python train.py --n_layer=15 --d_model=256 --n_experts=64 --experts_per_token=8 --d_expert=64 --d_shared_expert=0 --activation="geglu" --moe_layers=[0, 1, 2, 3, 4, 5, 6, 7, 8, 9, 10, 11, 12, 13, 14] --router_score="softmax" --normalize_top_k=false --routed_scale=3.6 --balance_loss=0.00353 --balance_bias=false --n_groups=4 --groups_per_token=2 --init_std_router=0.00813 --lr_router=0.000291 --vocab_size=32768 --norm="rmsnorm" --norm_eps=1e-05 --tie_embeddings="early" --optimizer="cautious_adamw" --lr=0.000777 --beta1=0.9 --beta2=0.95 --batch_tokens=[32768, 65536, 98304] --seq_len=1024 --train_tokens=520000000 --steps=8282 --dataset="wikipedia_en"
Below are experts of layer 2 (counted from 0) of a mixture-of-experts language model. Rows are named router (the router's row for the expert) and show model dimensions 0-255. Each number is 128 + 32 x the weight over its row's rms, rounded and kept within 0 to 255. Numbers have three digits each.
After each expert's rows: a language model's description of what the expert responds to. This comes from a sample of Wikipedia text that the model never trained on.

# expert 7
router:122160115133144135181077175139196064113155062072098152107132094109124097102127126084105171103139153136117136179098118088161129084118088164121179134086160090114092135197160077103193122119132135206137099054147155136098085104164191113135093153115114106137103095162133133097101155113110060183158051103166128129124123091152112157095073130166126151115091142181085188115148171096084101144138141079111159064179116113122170101152176118138169116115142128102082158115162105108190150134153095081138116152135088136108166093142126145132166164084120131129147139076179128145086163106176086124162060099125094149140149098075101144089169135039146097107158154134131116138117124105129127152181103119100121171111113184098081156064141100169123155119071086095158115136128145100106141121112162
It responds to: Nouns and suffixes naming a person's role, job or membership, such as player, coach, member, Minister, cur-ler, -ian.

# expert 24
router:126184093183138117171140115157105148116143154142132140070127135124075169129120102139121073158120182120180055102181143103087115167099119160088125101140138078091215130127095132155110155181165069084189126170192123105098102145089098118110160102137123081106165085110115098145100146107089173129190142113171182099133161143125108118121111145110114116129129111126202119064131115107167170153138068140093134143108159150105134141112097113135117103126162032186097110100150125156128136126150141167152099125129135116071122083130128091126102151086092083150119144162135154082125159143044149154141146087198155088097115100123155136192152111100109125123070075151158170120102214124136125173053156102154128110135115159165095113082115188086137101079088152134150119060171123154122104117108180
It responds to: Function words in running prose, especially that, as, his, her, him, the and to, plus colons after infobox field labels.

# expert 40
router:145108087118136142125131129110129123081137103204141124149141115110144097100116198133141166123156155103107152145149219104080136085146131123163167137136130182111124124123192096098149153108107109158173092120108130181136184087091140148154142222194108131128188133078148164157161064099151082141128101153116087136112132162157160161173177093133185186168064094127084098157142097106109106065126156066130142082136087124135149122154133101113090118126078167111184130145181114099051119124048113116135148086119108123081081164125087141144169115147178149102113176176162095158073137087115158097162117095122118139151118189127134100108160140203113064108177091163177160076124126123089139137126118133134127128127189207118132149138165193170134152165123133162115139121105127137098131132164117
It responds to: Word-final suffixes in section headings like ==Sites== and ==Ratings==, sentence-final periods, and sentence-initial words like People, However.

# expert 9
router:065121060172125158151100141123077089130157199106122132100141143118128197148165109154141095111046086199161099098131159106055140084097129158100109088166129127107191143123099106136122122137142137120135124142171077082124111120103112160202148073114132151143109108093107112136079173102146143106180162131190151164141166127090122142159099187119098113103163080052150175129108188111109154136069059165124118135092161155131182103106118135123136188125158098169053127157152109133087128109191131167153117184120175108136163107143156125138114099155145129183168156132103172111145066088086141169130111161106130117117133072177130149163103163075149140130108129086134072162101164138199134114148145121159126219095084124146094174120181095087128161098138129135088127120163131114123115105126144
It responds to: Articles and possessives opening a noun phrase after verbs or prepositions, as in was made a, made his debut, reported to the.

# expert 53
router:127089152111133130164095162123069193124082098089077130120095106104141081141129153091085139118180149129096093126085120146132122102129141112160125175124111125170071059142132149142121098081166134204139168077135114136115066095096141175142116119157107147109084150115095180123151122168113106136136139051087078153122138134145084108126117129206125084053161190073139100203187131123102151161123094068158121139137129134108147147174093135087128049126102187084159130123132117114205197154127188162087150178119174125155107116172142204135140103118155137118120086091168116144113064126135121109119162115077154135143171140152082137129131137198109066162143142163112078159113147126174121119173128113152124178094164175141130146160114114130141097133174088143143097179163115150118131170185099
It responds to: Ordinals and nouns after articles or numbers: first, second, final, season, point, game, career, percent signs.

# expert 33
router:158154113106140109092144106141160138154142144171163099163165178143080116130115180187092128096136138139156142096164041158175139080092095121103127163055119202100105116136132165140110109150149147080107081161166133134175058132057102127114140119165124121110101161120175187183161140190064112101110100133125137142131184129169146127166169096130144150157134117099112094094143050068130181085137170140114175157101135159092124157120107152107204125112096130116132209117100136126027135120100101110118102092154095120117088126155115133143131086125092131095072171181118115129168156114101139175132156140170083128147134138123137095163175150224062144155088081105169142068105086141142108190111135128131120126127100104144100124121161138098097104138060148137148098105136169108111174093151118
It responds to: Words after prepositions like other, between, across, along, different, locations, and infobox field names such as Allegiance and Synonyms.

# expert 44
router:141128100069133133102136144132126116116122088137144129106142107077080157090108117122154115144103083095135148157087147149122116070186195149142101138111173132090153151163175168101154117135067148110085097115083089124175166181120174183112102118161137182159106168099082139128177187118143152147051131078111163080128179098129138096152167025145099147149125126179113092150150118127100081060120138107103087104106120077125109119126071112192147135086093155187112148116127161130122091144095141117146084082163132088100099166124180111159166201201109105089133109172132110131144151104130194145168093114110136169158120137103110050102166135149114152155107104112155158080162114145128062144154155206098174091125090110109115162109115121130154104149123124150117119177137172209167170149158134
It responds to: Closing punctuation such as .", ")." and heading ==, plus words opening quotes or parentheses, such as ("boy", "Don't.

# expert 42
router:152185073080109093109124073103104166151138159117144146107113126119153181129145072119155062142115162067141075103108143087130160146131136148122084153103136130124187147081101139096121108148138102099113087148148134140131083176095145112085173136166168123140130157174132118106168148152177186090185132104103083130107146196067104115115152155119105111110134104099090136078162143157183144113070066172102133141162148130092123125125107129141135152104118127188124047154065104104101136134185081170102074075124103163125120101152203136056084128145073109131074158107070170106102165172130157163142146178110170145140096109131204104176130125167104177182147161090139140113068164098129172126097126077116114109140116107146097095092150108090079165138137106177149123128188148106108131084076093
It responds to: Hyphen bullets starting infobox or list lines, such as - Born, - Date, - Country, plus table pipes, commas and field labels like Preceded, Founded.

# expert 41
router:156104153158196102129164104086108132114162109146149128104104087138120096065118199122121153075211177158137170163161160101118134090093166195165140135127149141155093158154190067085151127146121139110124094155119168130128183166180119114091156169124121131142146150108151128128127106087143077132060091210138109050150116119131130181126103071098142160198102073144083106136131121142167049097149197114140184159165132120159132103138155118155049085114117180132165095141137116116176146144097095074149196116117150107146139175147131107165206153117152151204149130086143161119124114127145091135125094139149158131144141136098141123066161163112138080126116164159134139114129100104071104144098109143096116051150101133114139128148115095170150152187135151128064117164106137086133109187135118
It responds to: Past-tense verbs after a subject (published, held, made), adverbs like also, and == section heading markers on Wikipedia.

# expert 47
router:121075123150109089130108108115061158141106167097155173109138152060166156116111103125170101092119059140154087106113125082073132135058125127157104102169139182102178091152106160124089092136158108104115155150150101070150083125087119159135157109119159089151132149114102099193095166109171131121175122106174138164146140146126128065168146133147115094082147128101124155123119112118136155158116082100160146123118111093119153125137118137129150145124177116175097071148174069199081104031167120169134083185160108106136202099092134133144129164106153170084126149090157186126108125103134127169153140186140081064133101179123093132161060153182105125136100120128155134132146162130137191073106150115189110155078041127151083141138086144108101085132119065187095105123132151102098113064127127
It responds to: Small number words after one of only or are (two, three, four, several) and digits or closing parentheses in lists.